From a checkpoint of a small mixture-of-experts model trained on Wikipedia.
Size: width 256, vocabulary 2048, 39.4M parameters.
Experts: 24 experts in each of 6 layers, 320 squared ReGLU neurons an expert, 1 pick a token, a sigmoid router.
Below are experts of layer 3 (counted from 0) of a mixture-of-experts language model. Rows are named router (the router's row for the expert), gate (a neuron's input weights, with its number), up (a neuron's input weights, with its number) and show model dimensions 128-255. Each number is 500 + 40 x the weight over its row's rms, rounded and kept within 0 to 999. Numbers have three digits each.
After each expert's rows: "gets" lists some tokens that make up at least twice as much of what it gets as of all text. This comes from a sample of Wikipedia text that the model never trained on. Tokens count by the router's weight.

# expert 8
router:420465543424525474511496510471487461480516501539485486477450507503485612409511484573515520516475471497486576526562526583515563551513526545489542595504567465444478530464537460522441525523559495534500507502418501564492566524478482473531508467448551512468472475451428461502472479485408478514561475574525484506520531538491550490547429513489515583490502522536458538529567506496423566523485
gate6:526498448514476557495442489529503428509553437530529501455555514517444477461493487539522511576605525500472512463503508504453558519471554460458530501467453516439426502507523478472482560472490490487513463511413412578447481534524537489582489510484477579460520490482487505420546552464480523531451442445475504490575474490479455556580433527502559507503548543524439504499562535535594532491558
up6:517473549537544447475492574516486563577475556404530515534490441479473506531531532448525508465432440432490553555473554514491470506507526501594493441540525480537597524506526537502528485456506541484494563501576579433579512477498490532437475492501551451487490461541453470571498466542510547453575512515518455479498557537524510461465521517473449522483508511451560487447486472438449478521459
gate7:538591473442525535497502576441472441491522513461499554493491484506522508481476477571530549526510515515593416463498510490520474530527476464453463558498485501501507550515528544517495556518468540454439494465412508518495563511502534451525502532489471479458579477511425466505542502520488556507572531483560573527494538450469532522471468476550496531468532478471482506501594575505504495429573
up7:510543474405515545487504558467477427505541482429526562525474466506481521484444487640524479546520543483585427446463564556579473532509542486488505553492534521515526557500516509478498511523483542457464489496406499478545494523489505483550475514522425501542523436495460467504582485476506536523540530469541563526528506443481527547503466452527544503476506470514470556525592527509538505444542
gets: ":", " –", " S", " -", " D", "°"

# expert 20
router:471492495480560523430494541479482407530474498474511429433501529536487523459564485522511484486452477539505568500450594526431557544572564484424493615534478442419424549482584516548390531476544579533506518564486472509489484488506537475467528546499523479508507458476473535594494483541484374535498493520542485524498437497512510493512498525460506556538514568587501455485509484462477580565525
gate3:476413463481529447485496530494465474432457428454486466493503593516524475552476498488570446460458416477497504555444529530486449477426515445502478509509483493427451480548455441473428497495528484488501548482482491493514455541501382560552501462501407497496486458516443499572460492454506510464431555572532466469519527538465407468486576416420502537544517495507554524503497537578481525544503
up3:422434480561482431521451477513477467474529530422504472465504510557503491521508475457546437543483432417518389527513539546409499512516447466504466492512522464396474613508544495586448513505531528463485534443465450469509504495521517499491582522495518500481539456514484543514493511487538436500422524537559483535533552540546451484472571462497455556536524496519500543487511466535531499537455
gate4:535498499473568518492490492488474473547424572543489472471541482487545495538508527526513521456439499480522471455511490486488457503551576592573537461544468512497514524457550390515436434448483560464475536511520493457529436567446525485502556534469458576496471492441511544530514496516477481489429527510457471528511455562457548504558530513562485549525512508483503442525486557551521504545538
up4:522547525508530519533453504475451460505494607563554489527515486536534516481540554498495499463475482482503525515511499420461542491455488581513546505481517436572520509441459440530415448482444575481501500502513472492587469511497543540461525543446448550512483539476476528530481542442576471505517518516518515519535420524522486478582539476408491515554450480483418472483441477532551611529510
gets: "om", "ic", "ig", "ell", "ent", "ens"

# expert 4
router:498489544489532519473441517531432523541528433544535451439479551551502538394494489530521485553453439510515479551514550491466469555538537556473541499521510449449420549460501498524447498494462500547491486517467510544537446492446499418472477522484514553498554459482522547538520453557488479549558515529471487482452434527542569479526405536507457520464507559547462532527531600441438515536481
gate2:476591450540456456497498501445485491526478474595456426441508575502464518534531527496526496495513475460520496518520565510519551438491456531492556532520406552499517456499497492511484489480563484470540506563498517466493566499424476491512482475516446519545398560512472533495536470517520496495553512490498481514488444498451566498485474601481408543545471532501530537520462499505510528555450
up2:481482449548475499435458416393485582497545473479472500524563575603523466494506482507515383476437471498574485476391566501536492548564527543527456520508392431480511607507501521569525466467525487508465481544468461467513562478474450428539526508505514524436595524513464522506475528521516565518517505498519494513518482529453472521510442490520448508539529512557528515500438470472508532521536
gate3:490552566482480509550503505479467503506536481537553488526515497562622521409446532459485524548479447425528521520503468503550568495500496523476519526453541499523498549484491482500526519501436473485449475503496531507493541509560538454480510430473460502505530599481554520466419508440520536498503501511491509508541461486480580506536501529502547491530505485526551535495499429470482518489527
up3:558409550473519557532584584494505565506521447502538543471477531474534446520424471443458471515444501515431529545498420502441507458505550551532436467389576556541500431461517471459459482435466510532492504551523518461410557532496491526547435486511514477489507500448561513389432543526551565494502561447514488480424471483496474532509473488505519449446445501508493453526513515491524501502560
gets: " c", "re", " m", " C", " M", " re"

# expert 17
router:451462509434487458484513525532476447450578455530539470446461584485461536476510500507462504547455432495450562549565514558508501594509522559486526529519531491453473531439538456521503512521532510548531520531477545577517491501549464457425452455527523545441478497477459468517446466535430492562522456605463479463460516528490524506533462546441518511451496574605438518545492512487408544522455
gate2:501540516498493466479517485450511456545425503499467508514494509481395501465473499521493516446454557558502460517525488493491492547544538497570466461452501462510509492507433506441464521395464469473476454513457508506536478454451503484432469506553495517500562556525495441532533483472536471511575474522518581492501531553476459461506493488539580488428569486468512430520481412491559466451435
up2:472487494487545538534474507593478520494583491486519448484521499569582491555510501473503498548560446451508552502485507503531521452464474522427534544548508530508483490469550510564525472604554549508519565532523509486467523547520498515551527493443511467510453423472513575471482517532480523478456549474511412521509465455500532531495527509486425520575458507546502556478536576490432529538569
gate3:589505497452472465528504512489448513461486480507502465519514516449437529494484509579595497499492525464450467522520571522502397466496491503501460494574599585502516504501558490469417495460460523501526554486433452519492489525475502465484503496577491517527540530503535473522497523535596564520521481534506536459532504492517519458456473455496553469475501571476505466481481512569405559554545
up3:451471490516567553478539464508558483542504511504562506502482488516540458521542495386389490510483447542552531520482441457510575543530502493505510466407443463518504507479462492488523508564529499531481440499550535503473536486554488525524518492423493506448450482509476481501526476494421430472516512459462461562443462521486500504538524586496461504543494455548510504524533499480566462417483
gets: " |", ";", " a", "born", " /", " an"

# expert 7
router:454395550494515494447501505512465439496501513533501473473480559485471569416561478540468487491454492530503563563540531522480511554513456572511527544525496483429520525412504457499480533510490518525529532536423493544526568525505528443463502517516475495463480489377532518542503447516425414550448506601468478464461478590490496532573395547487498508489521548538434513538546549530472517547442
gate2:469523479484558517429530558498541475559445490499541492507494472476469512490525497400469552576521522497539491430423489468457491509543534542490526545390498474544483439434510444503434490513486512502505502554536439499528455429541501406504498546547545491530526572492508482551500510448500440475528438505465511524524466448540508484470460493462498537508531521478519512466515478508479545490490
up2:475458476530470468448546483501517398477504492492517450599563524475523545447504467527506512543466528481494470516499639488513611544438506493543483510516507509455466561484526486521484508479537536513510531480434446562496535516491499542489525426524452550440500505540445499514518549521561515513462552489529500460437520524497580493471421463540459439522489577496509517546589492483507416413484
gate3:436467562489467514525551454527565541502490491577487418460520458487595511501555501547464466517547467502450530520546565478477484516462544434515544451453555455522464501505539542452464469526555496553533490492501494547533481530498559561488483458511555454542501517484548506489567497508499388479501508510481448515532475525494454502549451512487562493492480552512446577538537517564532541476552
up3:506518403508552500542535538461524476516460471533510544506460492465460510499418493457505553527460522490509420502515427514527471500544527565467431572499513547568496404512530524507489488485498441534563536512449515455498495534431496409500487449495454522498467577498461491489522501511554565477512472490529452482526519455492513515456542492500503532502516483528549390499547490432445478482515
gets: " of", " to", " for", " with", " on", " by"

# expert 16
router:488410545468598461512525545541441471534514500534512477474466528510438550438560471521491505541466466566493469535576536521450542560516582533495519589551495453473429519436548408541443528503504487508532520522412498495521463530513489406456440475509442488404482524519495566515465412491433480543534490560491497538486530536511564499564459556489471527466533551561483480537515518464455570503457
gate2:445521537515542493495516505444486493529508518450526459507487582518461484479506509493486585558474511493491565507522550545463545535537542408518525580479474525511398496458537461505518486533552608517497488408556500507534451536550517483570432547552468529421529474540508437465481528546538479547521522548574490497447453459561518510474622545516522531544531479388486456469502509482456573459453
up2:507518501479494477507565514500479481522502573468483503479443528535549462498544519571466506517503495492529534528495534463497490538506488492489497487494532491573399460481458453568449441490516573523443481503529486483492475510503424490588473584568524484487465547552523443514486490491506570594494540510524517474560407591480522486489549523511508466536524477480482439513483486470427554469544
gate3:472437468485505511522462516524481484498489477442476564560455501519528458467510457515518497488444512471523415478431526510492503545530571514456497506541575427498481584496511490487513512431512552486579486495437513499552435511478537482471410590497518498485462509553480508504511478540475492513511481522466470521449491561506569611510506478474436554531488522547554461457573579520394525504509
up3:500483434516513501485505518485498497517534434493424549512495492536509483396475508541559472502493517492502434506407496479452547584546517481447503460501567466469456596479449529434541459423512470553524525513497536517533420464471485488461436560466506515507482445498517538541483478549515471509503540528461452460411476528489539584538547513479413572504459524498552500477529554504423477508501
gets: ".", ".\n\n", "r", ".\n", " tr", ")."

# expert 13
router:466452496480553545494489499493467501534533458556512487458478570587410571468500518580550486536476462526453530512590555503499498528528489564384540534526494472458482564463508452558453524484495561588567497543463528500469499487464456457425502459485511469466498488505539548535483455538512506532453530542529518499504535553557479473567427540505446513488504557526404505543541492477443532513539
gate2:517490446529496521560438520470536572524429412495484543509524527444512591531459549476488535486515570467449513492431525502568445428487521463539509500507512525491545525524548575523455465523496525462472504455517471604498541565517501514453547546383506438505483542491480538541533503529492532491437451471593465486470552467502494520531581587523469545473529512557497511504493522457550504440577
up2:510522532450505499563515464456458498459533546488546501486475449486458468444518447487463422570483531580544473419463449598411530511498456493514483541450498470590411437452473464487468492451549475440502468471486494481562444456473484513526495458520475496387489468518528499536513492535489521515425499541458577491510462504518524505501506455510515505538525462493490459516565560526509523529470
gate3:486546476473524539474494459515524541488465398514477524515452470555547486528484448495521512529567590524543398518503509480507511518456501597436504469466511506519520501443511436529480539464540529552556550549498513453517568503522499471520447506460523519536503490447539459515538501514515496464479486561519502482527439545494512488493485459435500439461465514484480541495553468484504477461554
up3:545442523535474463502519498444473488513540585472500487500510492422459503486516550520451480484443413480509584478490541520474466488493479423528507537539476484515494508519529521481571463498455470469440481498516515561466390462467478524484537504534431475481484472536480522498462510473450522541469525452490495513502524472521479494506532513560500575516535462536554432497470535506460512547463
gets: " f", " l", " b", " s", " B", " p"

# expert 18
router:413490560459495516426477515452492500464511488527517441498462540494420550413518489505482540562473416498483541528548515603500484525526535584487523536525530521440452565434484468574494537470482543551543518518466507494530553472481504385436480441521477548467515505485537487527534504558444414546527525538489470528494556536514477475521462520481512499460534541592440528491500500462499542485440
gate42:487498527449502544546476496503513452516470490536493479506456472412566518536534512497538546591514525495459478509530466515467481514561472473479570517543536490517524421511525528468479521494491518508504531501458530460496511465449492479585461458533445494568504491544462529483567530563469543554475491513536523505520478476526490484545429559517533605516447587583458457517507484514487498501501
up42:514522463542508435482516521474489516457502514470501505479522536580454493473494477502490427436489464524534519515484555476534518507426512528521418455464466514469486582494463479521511462509507470489532490471564464534498512545528514528416540532458555515427530486422533450531484472450528442454514514483474471484469540541495505510430546435502485409498547418428531541472494535480497506470489
gate43:542497487465494554535507513482471479425476567514571517535487526466430466517443462530383481451487502445504520517479444518436468515478486524572436553466518463513443533465500573520464503514500499578504494502461551502506534458426505459456504396495568460566469516475473464515487476477514521562467621460430544583508502468519461511485473478481448521499551554538484494493480509425529492466440
up43:519502476473507534531506517434440498434515560527572500517483535481441460511470503490411507431479484447514521522472476502418481515492501533549433512512543457527462531450500558562442542504498500579540503505454527480510546443402512460452467421487567482553477508459471478521489510478506500548458616461406531588508491477506444516476470463460451514490557551531502514484483508445511488496464
gets: " ", " /", " $"

# expert 9
router:490447498415487560461498531485474500507524451487507467382528562493464515472556442495507486509472474543544493523543578582484490509561469525492489544501539439459478533453477456533469561508533477552524510513454468501520557487460452464501491459534409526431509489462472530495468485491491471538502483509520516474463526565523507465551427590481494503399520531498443561520531554494453605475476
gate2:511471516459514531510490496488449483416521450510498497458559517470493498416498467526524461511468537487492474517522504557553496535468510483488458531447477466446450432517447447526454507489511534495469456531401490446491581525529508609525490470527468498509493483540536524428516478496456466527514468401551508503380456562570523465528495509468464504458571472437559509484563495453523577488509
up2:493514463517517500471527515499508491519492578499500551531464515480529513590523481475513522489542439521541503458456456461464480483496506517530530445538567524508548540483539535522519509510469475516558549492612488559481413477479480364499520540496540493479523553495493491526468551464554515470488506591452527497583571461428499524461540475496532479529421551557470478508438517549504417492495
gate3:521511463467463535507531558494518526466460460477455426504522497457530516474495441502520506495454445424532561447458527511475574548516483544497512462513475531513494442494560513564396448552494409508528401492582545501527533512541595557493509447518471515512481593471499492457501509470463512481532471480447445466452432443453503427469478498559531539548512474491491497465529471542525513430505
up3:522498541555485469466434541470531519520537510521476529459500436542465514537514509460382434421481556541487506477431524498502478487504543474558464502507567491489477483553484476490553535510504589503452611502446470547452410543481481503493565540449516514468460456467556563547507539580531554492514493507497501528475535527526476552490502467449515408530522508506502450547504536454517521534469
gets: "le", "L", "N", "ou", "–", "V"

# expert 6
router:480498601495499578509458512498468486483528486469520475496495517508486594441558435561517470491449432542513599516512575592483512604536527547470518578499469495435442554454489425534451528526530505559552488535429532548523517512509419388434482545500443564475511453439515536505508481514442471551492468579553508510510527532526523483541422521479500480487524541550500479564546549515477531435419
gate2:469504535520479528451467424553535474524483541544522473486529516492490516545503477512512490477519454479496510487579448448509510484496503522503498511517553505511621560519517531445597432484488455537516478448460505509490529531446498485436515390472525493479481530509470501522554507421453486552475411506472444564510494474512484516481501547553440489534496463469469457500446448461456474521487
up2:458523546522505503455476432547514483509487535538532474454545548465502523564488463514561503493538440502482495502576436445511504474487535538525510515511508498510623582484526516462594463465477462557481474478476550484512517504451509494466502421448518505482520550469456504522540495400458479531474475523480426546480502495515504482463496513562460481558451457514518480483467445468470492496498
gate3:467515485470511483550471460452498481536512449539497516492511467559525514409490526560465489534474471495511479522492485438460470514476509525518460474481503579492424486452455513516509524514484479475480493467473508485535444538473527511544487496560470498539498524540463461534443488578446478530440558540473476511553417535531462417431486449523535458506491513479512486569492538431497505507500
up3:491454473547548515480487536531504470482464544441459482514472499448478476537545448416480543444483491488464516515504549550564500489500472509445554483540494485466559534530583552506514479508526559545530541507488487533523539457545455578468508449524495471487467466504519520484568483400534478445556415517534518473464543448456504521544461470534483528503537485584528567493537411523449464511450
gets: "if", " not", " all", " also", "ust", "ly"

# expert 19
router:459459580451532518505488524463477434511559458492514435441503540491443535438492476542478498515404442565505525567531537528463470562558488579477512586516506457466447536458532438551464541508493565507525506584493524567532493492473497451485458489481524511438488479433491539539483446523430450587527468552528465461480504525558504490588475540443511480473494574569487523523493576461443586532465
gate36:519520540419498467479471512544506551496521541498530573459579520531516618471541515520518504504488526517515522551534521493504494432485529499553472507500515451490433481498463485445546539458542497495545445561465558456517475518452521500496490523420510508460513484458445427534504576542503498497486441490492555510481544495490507553426472537447493488563520466544546535429472486514411509558545
up36:473480494441466437534520482534513531541516556551569585494542539494492570484514466550511511481452540453536508531531463500469462429472458495509460434454487440495428490502516500428462531431526464467500430520543608464560509492450476488495477502461543504481494531487456498539540471507457546518471427526475573519495512474483521527465514552451491479505505507574547555451478487519449533485522
gate37:487509514476464518507547518576542460531544528581546519534430515512523503498497540505535499525461475512480473596568472492508430553442496519468509477409510439510427520496517509518540476460507426529466473531584522542483516495446455489487479479492567552464495514477445431542473521501582533520517499565504438494500479476497543544470420493535490489501467500503520423487443537493437551485544
up37:511504463535548507548491452478444486475478422468457491455530482484543532536468481482473455452461501504488529390447580495515542439579527452544491545541522558523588537495514452500451515590516536507492545519436431433525476533552485451524528547530393381576511482518530599509509523463509474511495527433474534500462488515539426490519542503504493499510537474497502575472562499518567443530468
gets: "0", " the", "5", "1", "6", "09"

# expert 2
router:461490518471526535510476517536438501536566485551510443488514540543431571431537527505476505535467468500525575506528562522465483512513467581461504570509466490417478565443512487540446507497496487539523500561455525526532531463463536411440507523462462485479498480465481587576447441561490466565456522559525518510428543565518501476534488540477485483497591566581515498550512538494499551497508
gate2:569533522441522515461588462465487514506553442497578473622528546481429514466465519567494493489483456485487449424472529394440535564498533533468482545531525491459497525502514524561476528514538481489432465563486527519457527516559524445572504486467469485429458505501467553505452460541484499559534549472506496534434459576476420507486501472491536461474552527548426456503474545545545466531508
up2:557505536476485455470516496458492508492483478442535569508480482492499464520481537567525509531514480521497455443532608550505514517535562562438492449548555437528474501581503539573444487525516479564462524498508507493530470491522491481551534473479465496434481459488436521515488447456544581477576464594454497527429512553427494553481568493532444552509492482569470432512484531492526479524510
gate3:460518434464504559420510407452502458575491510578547534463552541519449498461534483466457540517544497514469533531530469509440475540450514551448469493535484359443535461461488539481449540468555516510471470446448474478493495447533479487444567475481558456504499430509509529549569533480502507444497556589503498426463515474527432452518483516493532505443508480529481568537499490521529469541515
up3:485514419450477555435538435458487430551489485556541537426549531518449510439555487474465551525554522521475532535511454518430481512458485521453488511512500363449539467469487528490464539474513547521474462438469482462490509440509486477450532489471541473478489442500511517535599564478531528447519581577467522451450518478515420456520517502483519516477508487495485589503505484531539448523506
gets: " e", "e", " E", " one", " se", " first"

# expert 5
router:460462485463555461509508587500449523460526464609606452450472450447485574512567455501472499495475476546557508486516585516484482528491485509428496541498484446442475573476531447547441514461498493562483473571532480523455552527514469430488511536518534516522493476483503471540484505517434498519504486571551419506447560553520526483555435528434496496468466557543482447567477509492445555474444
gate2:437501470452521484448491552483430490503508504520512531453470521546436524529453506484463454498505525523502588445476511527484448465481430505555480542516414494468457487546382516511435532496535506528447407452510515489517586510438508479580414541564469537531487508486460549496511548464502579523513431496495543532521610535508486575489471581539480468450508454617528468515535554504443506482468
up2:443513539460496490496492503433532401505520510493531482486553416535543501563555452506446489566486515562526444476446594561510493497507437427473504539574479421531482550512521446537474522541512485501452456484543508458470503510517461512450460567540449501508541493478494453459531464435477517522533505568535533551491510479456500539557510556484550481476578529496529525492573413508458489508548
gate3:479452520516444500491466496501515529526546489491480553466521552492528481549609532499494500516455487568533580482539481523516493507482510459479472490485484566462482553537441427529480533477546539517498538463495515535565466568477511560419558503487530551529491467537458430481498471504537474542478533505442580530585533530521471511472560449494396602482541459490546511505462455480425538557508
up3:468463477577519479456483542517533521511534497519499534399494443522519508558448521521460430506426429477517588451538485503457435438496519467552470474479424536490463509529473482492468523490507481470523521498572558528464497517561459515454462509444538540476491478499416554471523468495561482496367505523537538529534476491470528537564519599495485490528479514483527423487448439459514512489491
gets: "il", "id", "qu", "ill", "ot", "in"

# expert 10
router:477471536458563552436481533523433504445509451453498461463514533545520531436459499536503495494444444549521516523517561574422475565553522516482541515487471525437465568464547509556494544565478514544489480521470504503515496473512487470504523487488459512506518514477477484497464445544495507555513483551476507467494583488539484553542490545480433519465473526560538476577576564447435507471466
gate2:519545522480585503414446554484534502511445529512461497429553478574505476557458542521493509436506523524492548441500524497487575486500476533542445527535427482524534381499522542559508382530511506479434531534490541488479536476460538497448532494519530480512545521530500554552436468581467498540547543482501426559500538586547514529537466585396491457530501547513560464487564481522561564581481
up2:603513531509484528532481501498471502498441485495428527477520562449543505540506398478525499503509451567513509512460553471474393458483448477571530507530466478507487475451499474510549470572505549570567502510515495518532469492498521564538563483510534533554521412484534446434439485501517551533457473501479441516564499529492406477472421557540460575556519401529420515482487463474575528456561
gate3:482490543524477527454467509449546459475489540459516522462483466458451471483545437526545514540489524565512496552519561503511511537585563498494488520481451552500484521509576506583460486574477415444513505481570532520595530443502507490554474489412472456527477493512512490508553439489591539548547472511477541474539496504568471558556561535498526492465483474440387498472480511506473496525506
up3:472494515439467519491494539528516572485502470459512475498562496502554466444517481469432478449542478467495523538488544478465472535486594511562459435523478484490472510505582588536461531530481538509503513535530492531567564475516492510479555565462521501522444537529514591493506491596518565514487507480564478529550448490464500547532548532534512508506401499424517424484491526508534528566512
gets: "est", "ate", "age", "ation", "ast", "ace"

# expert 23
router:489465558455537575459448504494490489449483504535552491472486506506460586404505504534501499512480460538479559505515510497507508553528527599427549552529528479465437529419470482515503525517490532615517543532479479561531507530487502450463498478539446492472499537488507519514475481569445444554479472544577488496429521592493512487492453527452531496501505523524450524492486523476442546470477
gate2:437529478530543579519507506486482477534496496519498543504460451396557539524456417506443558425554440517486560534538541585550455525512509595514500465550507507551469520494520504548506576468497470539486510530442411513466425476502486477474534470515514515482487502485555485529494445477583501495437426486544487538454526499552500490494541435445492520472531456459516531472453496531495543524500
up2:498497477534506496480487497566495480545473451517499446483524475463486540490515412541484529501505479538541438498457432475473500580521449509461499512502542494482567512546510482526469439491565525466520498447486489496550506473535511487464437527581534527442543463535437511495507526464471527452470592501444518546475507518461392415528513516605474504509476461509437510539485500455482415472564
gate3:404449515421543493491527507420580533506536474435584467448457509552546521428496505512541464482487452512580507507526525463541517514508438485508463504569498523505462493481519536367480512490516492485487508467477470491527506530505541486511471527495565588503498517535452497450556540469545508472476466506516473400584541484516446518492482538513483479512401475564544496500526464561479439487481
up3:578546473601467508538474485579460464521473492554429507530524542441485478555516477518460525552510539492400470477485480514492472503506534492493506494438496508518540526529437463603488474509450462519536471522555523509475508485508468517504521472502420427515491489474524485548475469541454487570544541490440542587414504500494572491529472435461541500496574538469466503536483538429522598516514
gets: " (", " \"", " |\n", "==", "\"", "==="

# expert 21
router:502442598471509519502457512518485491511553475494513442445459511470424513454503502562500499554458468537509513500521516506506505532530521538506467553494515469444472522428503477535506507451554546512505462526447552582481515543527475446455497510511530538434517542473553543518467458498410497562513516629516469492462516508492548505563464589469482502463509557523461515578555538430437570544449
gate2:529483501538525471457435547453487457495484502490510500450532469531486435496484475545434454515490477512443433467529495447467485561470537490502437458488473429407501451441514585512463532444465489479527489450492537489486473520557398451493430548542537470511496508457494477469569491574508528558397478553468502485538509518496541437530539490518473484535441507481470559528547554522512585550452
up2:524489514517513530532588505559549609508521471553532472517452502488480523480429497426507544492516497532502550534465470477528465504551420441473558555491488558466469504470512415506502544553515457458461519442538497497503458480429488540541530466436460573456494472548495524475542431459419501462532504469502498446489388461493531544437492458538496509416556490517515450512516426372504468520557
gate3:474491562556483518545549468454518494509538551528489504484434513479504490496505498499495476517534556479567526541467484546501484519506528483508498491556456486538436509481564553519594487616526521555513427425495466526597566602472556415482477544509495469561501530499533505591503479517482533513573522506493565529446521556441528541470538578500453443466517504500422412512493566458429496536553
up3:521492443527470471496452485517453478488459501541502535506528495577491442459485483462476416500512472512518454527499560503511496523460518482530466466448534450475485560495478492498503540523502536432509478472505521526486507516498424473528542501490516579527524456476435485455523539445514533533477478478497521435487538494455554504461488495403477539551458548388496509474504419444499618464465
gets: "-", "|", " the", "ter", "=", " The"

# expert 3
router:439362503432497527487487533494469470454526475488569479459470509559489521482480473529439509489461471593532581507476545548488489544541514528476535497506475512429504548458528477505436551530551545547550521559510493539477551482444549476476482476568475483490555529414535510490488492532525490514476532540449437482498601572548553473567474579445487548392543512470427432541462529460446508475486
gate2:502467492485513497464521519528514495442488547471538469449477606565532481530533482478489501467546453450436552449492539523430540450524458473484495511520502504465450529497457546483502543491479487535483528512458483587490492460507506523504486485501440506422433452478556535535509475424566437501503562537555488428438570546443593470473513478438472510532495488461523481588506535491516549515386
up2:526426553483473551451558528498508527572491506508534494494493622498514522501569535565507480568543469446547530526510597512526557424444424492565514515580552504518615536484472497529529508486490536474441521448516458466503526519479454552519470546503527484435521530509536581451473534439540508487496447561550512479453518507476453468534476522458505512540425510434537472501412522480449494411449
gate3:454572453442516494518491543474472479563535440520569463507499571475487486465447434543551449469489513533506516482444453467486444514445482508454547412534523486526529469518447497521533527566539541475528480447500511456508555549531516553508574466606487511463488470533528415427407461517542440493467558466504483492499522499554491485548463542479465509462567493504434546530544491474482538560484
up3:506558479489470470547528502464516533554519512477538442534463496513526454475437482476418543470457501530532467549548492494527497512498509483476558450406398573402528517510507426516565575497493508525523531565547511479444496464528536481538555485583496484466461509534542493500544527469490492500485507521517408495396489469517524531475456508467486490517517565509512454520468455486551518436542
gets: "y", " K", " J", " Y", "ry", " John"

# expert 11
router:470464517470517514525494544528479463501538512501592535469461577551449533454492476498584482597453438504457546540474523539477594493502492517462489568470538458461473511415489421554452533500478540557547455515425576544498548401540547447449456519516482531480568565477513433515514477513448467513512556542476453509486442511545453510532425589429474492432521506570462514471542532500483563501539
gate6:476562465535548540483604498507513502541496492548486519490550537509471500449444506453516526445496482492546516577468542482506499536426427473586533474546483446476499524519485448508483477394521527494510490558525473569443527481507517544391569518576489504514411458512457523473562512532480488483526499565475492521474526474493498579502479467486546452501534515533565494442522509504551529473536
up6:457580463568512547405609457481526521498484523509436495470520474477462480436463462519500507402470503475547488542493536515486521512454442434570540476537517434472525485500523489542473477452471551466514508568510501542445535508513488507409541504522524550518471541529485526511528492515424494456487506604460536512498531475468505556515434523517567488469551476546548477451467535539555509466538
gate7:516466433529427490497521497489488457491453512580434483519516482518552480430514448420451478502487486448571491479509478525495538512469516564478508555481469506500523439473476482507418558547456450525529515502541476464436529498558514563485464578431541476487538485453486539504536487475536489520411446472435549529451508538472557502429481492390461430490588556501516476491529484530493519486515
up7:472476424596494512506549551487460548496565552471530495465503451445502535476510453449461489455492546467440478503493459465512545542528491540426488539537542539472469567471492545469482555540449589477517499494467474474458528516559530490524428506521557482501493538466520672468460459509443470552539475542540517496497517492414504485452516502423524505409470498513414513548458525520521502451488
gets: "C", "T", "P", "S", "D", "A"

# expert 0
router:496485485438575501507500580460472494534456475497529483436479591488385507484580545516480427484454484508459544498556552543488479521588620522460516486516459473489491528483534519550502524466551552575485480534499460574491502504450500469499444461502507497475548521457475520521502415509443487552481464490522432523454485451513583551557440520449487528446545571568500530556562507459435516537512
gate2:485478550452524526513501473513482510488531450430460490465489495455457488554515474490458443503463489460466488511466556460546458519476516509467514404571503511529493413488554488457482559456533524581440505538505475506531499547532580493500460428453487481538534379549508536489471410523490524475427530456556489468538487508507530608548549438567567528491537572517543456502492538467465488481521
up2:555463468567462417531461495472467489509533564527468501444538485514495451488479404478559469492505539468528520487457451563508562569564406543536453543505514494513472413509451543508463494493502494492517484491460525435553463478569499488466484554464592532468463465542504531477493579527447496456531495515522543558501480484489433517484457407486558450473453558516506478529488535442471447473557
gate3:492456458482489523599462568486432492490455567447470498509484498494469542561554546569498533555569470487462479525470571461537520505478498455551492450497530534544519515450530438420450458405518518552513542450530524540530512560509478451461508533573467455585506510487553457448491527484550453501545525491493460474530524434466480514494524486477465537520501557501539567482524550507499487514484
up3:444422496423540515514444533505519558462461486483520579542505461422502494524521525497452431518598555489417472510477547529448496508418436531521529529482592492502471505459531502465483495452526507531514473526501515549476513501559453460493459523531505529478481466542548495464528514454502461450517539439513538407512515428439516514483517467515430503468459553459512567503471527517528516525488
gets: "am", "and", "ay", "ad", "on", "land"

# expert 14
router:471482598503534561486458503472474453548490492574498515460452502514427543452545443549524486524465476567535604528618575492504507551519476543450505534532511492492473551517563517528493498504552572507466474541491529497451485476493483427478486448499465546455486518476510436537492377529418374538506506547532489465501579524535547545550522519489519570476554505548508431529526506464408551546450
gate2:554537543488444510475475497489608490527508540439480521503453575456463502480568504480476442517535410572485575590473508502458516456504503526479510534502415441504492485495526504470548509500521483403489461508509471506487522462447482434540572442497483530490508553534529452510512435540528446532468504483465521448520533527403491455543522560517521558491525515469443502399573518472489506424470
up2:515522479555473495449543449514568450471523528447522562432487548455459524522568454462513452548532456522445551578474498489457440504516528535541539519480455444444493497481516504442538495549530568451457532499453474566485481446493502474504532466519499521466491557499509465578453469525550446550453534476518507474558460497454522509490491560505491469562546453486429507476537523448454528444465
gate3:432482493545540548473535507478484519527507521536542610517451468477476549499569514575466515466484505529553486428430535500508477527564556502464479536484517474481495496546415500497431494458466480531510509440555510548466492538490513453507519515542479482458548481455502468520473538485423499561543486489493555490486512491567477437519512497414514462471510545527550516436497490472558470559421
up3:581506519456462449525479524527530472497488490469456404474546528495496469497427512439543462532492461482456513560552431502507497484433418496570515464536495544478477507470560500491566484536522507453509506567454479451506506464531470558466486479440544524536465540542499544517537467516580496471476491469517466525490501487443503554519471488579489539545494432469449489544468462539453535450583
gets: "o", "f", "ist", "ion", "st", " F"